Weights of a small mixture-of-experts language model, trained from scratch on English Wikipedia: a softmax router.
Below are experts of layer 4 (counted from 0) of a mixture-of-experts language model. Rows are named router (the router's row for the expert), gate (a neuron's input weights, with its number), up (a neuron's input weights, with its number) and show model dimensions 0-191. Each number is 128 + 32 x the weight over its row's rms, rounded and kept within 0 to 255. Numbers have three digits each.
Before each expert's rows: "mostly gets" lists some tokens that are sent to it at least half of the time; "comes after" lists some tokens at least twice as common just before its tokens as in all text. This comes from a sample of Wikipedia text that the model never trained on. Tokens count by the router's weight.

# expert 8
mostly gets: " They", "There", " There", " Although", " Meanwhile", " He"
comes after: ".", ",", "\n", ").", " that", "\"."
router:085155130146085160115112101169117111144123099137127162137195168148117186140150166089155126168138096138152117160067146164176126124129092160140153141123048112133145089102115113101160109152187086173186166122115106111156132149145113099131146176055093132146127058156130139144162144095090084109163187120157137067164151133060122137094185161191092156075147167175108132077119092109136103158125149114129172111188162129100094123124151097167203073119141155159105106095149158179132113162133115144164103121092129135124134056135108132077108146137124200137055138112100123129097034139138132122
gate0:122125167162079226118155161118156162119147121155079124134106115124159202116113156126177164124177086082156055117080102188078091079123081164120126129113137214123093143081142142150117129106153116126109138076122165154197173111104152141082162146146081171112144131116183149073134127129175119158125167108136137163100184134109142186079183136037105125125133170130097114077136150092089138126090099120094127117148151135105098114153143108110119096103140139158152082133131149132126092135095086138160139109097087095043141181119107170082117109139101155105053118095133086152131102128138146174
up0:070125141151083174138171119116139154147136095157109166145108109161167146112117183140185150169146073090195098146116080152104114093159153148135148138145159173111050150143132190171149146102113147155167159109174178148141200107096106170113164143112074157117166100149174132080113165196129156134111187100175141184120133126103111161098187095122084095141128164080073106080092090090116132156106103126082141112123183132111088162109160109110121109126098150181149097116160095154133097200133124135112078081121067125077128112130089177090120166149148198089120103119113074122156104153118103145

# expert 69
mostly gets: " www", " JPL", " cells", " government", " Junction", " Democrats"
comes after: " |", ")", ";", "\"", "·", " JPL"
router:086115135167111188074106120155191153231088080143119164111166130118088150154170101147139162134177095149139120151121140145169184130154110164121182116160040118128119132132097128083118070139111084157149128122180162095177138103172187073145111162102133158098131065174132106126161153085120165139118132103128112116152185113099164131189158151143099163081105120128112170108124087099122100046161117131164163099152125140093112140125151182095150114104135147138087135174155169127132156132136118148133082122116191161149115089167153114071056074145124174178077098146103111118090082115141105151
gate0:104145089165105124087119143143165153156114122171123106105113078083130145138138138104116115143222126129145177135137147119092114190155121197127160142185137157158114137108110128147074153181081101118103133094133134136093084146131152068182132135131105135143114102176093163102149099104093101074141211133110125104089134095144109151110123153106143135117112128195146183116133177089105166086104104178111226123137098128094120150136161145183138133143189149123165133132229139147170122082116134220136172163130144177073117119134163099070044121083132107158129106163069139109113136116111117131
up0:159122175199105198017194112136155110161120209111181132135137158185168116152134137077114118165134185106139105189109072175132204144164145139108151136120092142133120122174110116121137130111117176128120104120128079103119127093181143136138081095107148111132210117139143135137127095172136112172117077150120155137142168089117127158163129146132148096135167106167089144143092113202123122131140129106129088165162108084147149170119154084127109106140076124169088080162055163182205176136146153145086134138120140167142129122191145136136168153139127091086137115152126191132109090109093112137

# expert 56
mostly gets: " FW", " MF", "poel", " DF", " Loss", " GK"
comes after: " |", "|", "-", "=", " ", " 0"
router:092134103123073130102134129141148160171121119172135154134201168126072179130116170171134158157162084123132122176124111132152191136139119155104139119179048187147113142132094124106127104150103109184183157129173161085162127119167155082123126165095128176120100052170116150125216163140112143146158146067178155112179139113121155094182159171144056138107106148126105134175150114098134115077187131148168195071181132144119126165110141143142177129171149166174114162126174211167126121146139076163162123095067137136139136127129151095107087130130170137125105163142127119156100093133144130076
gate0:136111137144075109138046144087153145166100103169137127153117148122122128142165181125107168181132116182117075130101100088157144201056111103107197075118149073200086149076156142121132132120142108088104120170184145106125139103082104150116140171055113086114175077138171132134078146122126176088127118112147146104135146161101071182079072101141137128097156135103131135143138088194130129075163155134098156141186125091115105108162167126119136098074083085131150143160142140162085112109149130125175135180069105126162127116088115156093130118100139150087162073157119169082145178192117142140
up0:128116159126136085121187091168110139084131111094117151092099113178105061108101066150110085116116141108164163139133099109123108094177226155191135135129083170086109109193090159151093081090141113160116171113102106187113099154158138124131118131216168120162111188093119117114175096104135125161088156193118128199135154109154140116118140133165194119160092136177136135069133138142105148155125139125168169137098150161131183161115139142130078111145173138127027145146158076125106105103125126085094135128153174073124123107169103189152073176116133104156126126123096120181160122116102111100

# expert 31
mostly gets: " player", " football", " club", " game", " Championship", " race"
comes after: " the", " a", " first", " his", " World", " second"
router:126161107162091129096102116187123122088101117195117144114180159135079180082168174082128116136102085113152125106151144107144119126103107171135178162105095192101172067164089102151113090121144110185144191113080141080181142126170158122091100208103131147129138091161128144095144138112112151132168163089165158104139115112123136071159158152155081154072108159128116119108123079103162127083173086149155136096141139132138107114135124110170202178136147133108146124081165133105146191141167122160175122097094120112122142106103115092104122098137145193136060159110064151147059145098217106080
gate0:103145174144101145123132126066083065115087128115157122068111203136159120164154121116078093135119176136125027109106073150160133133114084120127087127091161157112186149121026087151118175149106138109092158127146123116117160157123163134138160169098128105064161133161132105081126152088099095099115137128156129130191125166113113128108101147143147110104098144145099134165086079131130096184150115111132180105101124199131070121122096155127115113063097144176119136122169140153140108063160129110138192128096193213120118128124077128140120117098126121119143165140166203124149149144208136171
up0:164121125187120126102142137160085117105144124119109104092126065142120184126144121120162153151144122112131067164117087160131154141103178192079087101163160104171140102080116082145173124072215092156112062115173157182106141090198136129118143121070121126138145148108174127127150123077099131111077122121133135144097113076154143136180148133175128137171075120069149081238099082093155152136149166173138101172168137131133109204161064123126137120121154098100120167099109129148144167155168115111110172113094136109115156135128124179197175148082136134097168142168138178140140102151135141163

# expert 77
mostly gets: " member", " politician", " director", " president", " footballer", " medalist"
comes after: " a", " American", " an", "American", " football", " and"
router:119107085174101148110117188184136115113126130156084149148153171132137178090147177120142124124141105162191156122111163131180105144171084195129165082113139097086146064160128113129159085126165094193120156104115138089174113111146143132161122172106129186117179103151160128130100156134109177135123123118196121093142114110096114093148146163136108159074100151145109117144079068097124088092123073174175104114154156171133161159106162100135234148129104195104168132121157138137116141117170120156125110169078127163108071089171140126096115103181101203119104141107067106110115119055175138091
gate0:175103173103175141183132146129105113092089185151108157119122099146130203165106122106153097169115148156146091178111108104089121109165118117129159146138128145118087108165128146143137158116153130182072142147093156204071082038136096154083097052108181107119145085075110162147146097116125117143139132123148184120135124154138194154148105127155117113123172084098170140143207134177137166140135108132167118118170133093167114173107131093117092153150119178140127143224123125069123131196203158115156202139097152159156130112088130153100123154145114166124138115183107153103150171136149184122
up0:105170124120105118114109155073112127154142088120149093064131131116173100161071125056084147186141076143087180154160185161105152116130156086106163111139102118091170128156145180090100122140182069122046110106090083116111118166162126107134117142172177157075148110091117118093181155196146090162163128133104103091135126092111091131160132104138137111062175100136152126129093168090141171137101097138157176150081135119147155102116062170160195114139178104051119093120113111145167154100129163142130150126079128107078165096176145139148181136121179160151183085092142131119104134118155148089

# expert 74
mostly gets: " Coordinates", " Genus", " Location", " Website", " Genre", " Turnout"
comes after: "-", "\n", "|", " •", " Area", " Time"
router:123124129150105146165144154155138135082118165146143175140133152187057197103159145124146110132114093123167131084098117098132151089173118143115149166125141134120116082100117107163144133157159131179167140067164120082140077129166137148148113191063055172137147091125140138096107177074074128134142168123168157122164202122141112121156129173171106127095107116143145147170162150114166070110123113167167178087178145116125104122075143080118203139102080175116075133179163214130138126161128072143191071136090141174140085102126175132098116102142158158107099136123086072111098157152162098141
gate0:151077115099139117143181132108090120149124173160086111137110122110175093119148071120093137104104124116101109102122118084144152061097149173137150134117148151113087067057144080138151132167112149124174168108093154153130178120062129092122178114133126150157098075127116128097149213129141105138209156136144052124064122169159139177081122125107159109136130175123082120128127139045081115113199190087137147137176093101120143151164133085176128165153137090105111134155183204119090109099100148108075110100139129131102081133106117078129127099145118109170150111176072115113065155109095110090
up0:110122131093113094116117188130079122178094172106112148097147114087185132095132111219200202171102123068146104105146140174141069144146097108165083154090173126167097132165136123057127132114085176110153197120146120117137106151064159161113134125157130117113171114098071187194138125125134093118097131152100071107159075082133102117125126119094151150102087105135152162137106134171113115111113104133126128151100049094116132165175142115102153136152120231132151136144094124121163080114144161090088092167102147146111103136127087118083099068146130104131133146131112133142167093206164089120

# expert 25
mostly gets: " development", " construction", " activities", " education", " treatment", " presence"
comes after: " the", " The", " his", " its", "The", "s"
router:093157109115092090126181144159144124133077123193136173172145183153115171151167171103130107147118101151130154157100172082169161142117157110159145097104095084097136144097151125127181083127150124122121123097102141088175098092163150131098080195069090194151152127199149171116147141066107117127175147112197099089160164112107118092127148158184095158113101181139130196131123124104115051155143107169131140122145138127071117164097171086114202115144106145128146139166138109143129147130207126119147139156094165161198096107136107106077113082164142181143091125121078166155105140098189102110
gate0:175128161146117078154157126120111102080158154161122073154105103157149057114111145165093106129110090168164152167122195072083151049059152106144120124123124081072142122183122148150075152165163098124184102150135113134157091086182099120119103110130092125110135107125155122092129104157127187160114110158141158141094086136112110142128150182125099195172160128128156193104093167156104177142081165131131120087101108119115139165187124161123140157115145141091097101066120128159151128088133079147153137106110119196109111083116159114073141148087200085085152065161172073062123111129136124163
up0:101174110112110114147134064148081128156190098165097112098127139121135096162098123098145177124120122154149153132147123099113128116095158154116097118122154101064152119190151105151071100107207133141113098105058157092176139130150142154123107113092100059120092138122103104156055170129151104182095101146154154127052102102126118212127152094137153105158126100110151097147102171081156171146064133126058088127093099194090109153164127151118181098074132120077146102108123109089155133192143119152116129130125083192088110119166134196125166146099117140140191081144150075109092111125150142186

# expert 58
mostly gets: "==", " ==", "Career", "See", "===", "===="
comes after: "\n", "==", "===", " ==", " ===", "History"
router:122129138159123109119160148148123138137122083213156141154131171174113199099132132135144150152115113128142156123108097126192148143122109131189161135162114138105144120141087115140166124139166086147151187098129152063146153084192172101148078147060068161128137102161117173121120183093108119130139187104173120127186123130115142118106117169142079102116117144150112163132142101137148087162143106135142178093145150135119121129139133161158174141085154130148153158140201142174146147149174091132212104108067136100115154010154134129076102086145131186128085134162070141151087070058163119074
gate0:144133105123160103135194110144147144130134131203126097106090101106097134092134180148109111098139149133110124114156111140145124134094143178183117081044128152126077134138117162086183110154175138121136149112161073121135136101080116107162151120105161158102131123163156069074143165180149129141132222149143127111167075055121090155194144143159106129156173126130070140113151053061133092124113108174112085092094112111089070115098129123188126148138108121089161108118134128126120084077091130142100166117125117162160092173149134116114147112169084196167197178182142200117142150151089099101
up0:192178119084142100176204159187094135141116149185129134102111105126123176093116128217121078155154123149080151086167103114148135101104159179144079147115147115153137116133110155072152115150136143108146149134098083142136116088135128086178161152136137180153123158214153117175117168128108090144141139138170116160157110063072090166193122091149127068118144151158097108155159146127156086110105096180095113065130173148087046086080130096166160151116110139126144129076150133062121118095132152156135155105167113152157123131105163101130133170133094176153182146130143181165127117165123087073

# expert 33
mostly gets: "Scientific", " =", "Species", " chronology", "hylum", "Geography"
comes after: " =", ":", "–19", "Scientific", ")", " ("
router:129172152109104133122161138166129130116128105160119135143117158170124153100176135172147125158160135174133139103065114101137138153175084147117168148141179082114113074112106135112187083144134104140124189142190146055174112113123148136172106180088097155136108101124197110108153195114109105122140164099155182163127183161100130118117187178143072167088094140157147142161097086132160111143081068176103156109142131157134145134101141132116229112107129167130099173173102146139122163125193097145163108147101152139160139093157187106105114110104148223153136116135078055124120094096140118055
gate0:119126175060149152127106150155129176134160160168170116121107155103118126147147159095079132123103167133149081128110152114089073084067176140158117132110183095122127141113085146154162119023118101128112172149169076128126099114107078162132110138143103115094129076148117166103186198110098079105086188134169138150123165209118100094200134176118125093105150120154090082150145069186149149118164090100144129174149096114096145059128148113111187082117126127099165167134144111104101122118145094171135128167142073160151161145199170152149166144074172131113147144168133134100133123156139160086
up0:108074121166175137094162058056126106107132099086105133150165126148155141119124129144112147109157041128121135114114147133141202117165051143105147123176068197200113168137079166088170144163148125174104054115116121146085119114168091152091124138095104142155156164150093158112139089179145120124109081057103088080117164107120125158127105092148175187138089148078110104101165156129190154114151146114175141158205152121131153186124103124163114161118161137149143078113142128140103133118115177113162160090146173124098154101137106149064119134173101145171103160080133105161143087109103112135

# expert 79
mostly gets: "|", "=", "    ", "      ", "        ", "10."
comes after: "\n", "    ", "        ", "      ", " 1979", " 2023"
router:109155108197073122128132153142165157154089138136134153160116173130117167142152141082109096175140057181188143165124134107141152096157099220106138118147089114131116092105092139100129126155121100139133172072173139083124099119134161131155126187125099153080125119118092135135151207112065132082153135080147151115128175106122123145120125182170091151078154119132094195139090120079158086112143125103176151116182107119100116157124141133167122106105168155157108105128117187142182116127164153135140145067117130158152087046147161117134092065149170212107065131112072100161093083097173155143
gate0:139189103150123112166156127152066124183098109136150094181150115071093154121137131084157134140087160093121139146137105115131139050162115204112114106046139198137116111099164104116085151127165149080082087168144127130093152129121140116062140107127107113130079121149112051122117124131142105157124171142140086126122124114100113134101159221141098140130099178171181203086139128163172097165060120210140144137124081098096092117108127151108128187128128076164116157044086096156139143112084145125154109119171112136163116120108136108126172110174129138103151127108130154126135058101104191149
up0:094066142099094110075102129117160170127152122154119153076137145144165111085076170165140132139176106165139072108122146120109125145112052077139144174157137112114167186188097123129157141086071144166144182127140168119149087106128139152201125100137146144097133086142124172107148131139095177106142091103130155130113192198127127133175102098115161141070149049116103067206140147117099135093052163109156092120127155174142213116142117143133126108111142158105120117241166187136133137145133126156082149118114115107082131148149100174161077139106109137155103146134115133139118192153145109122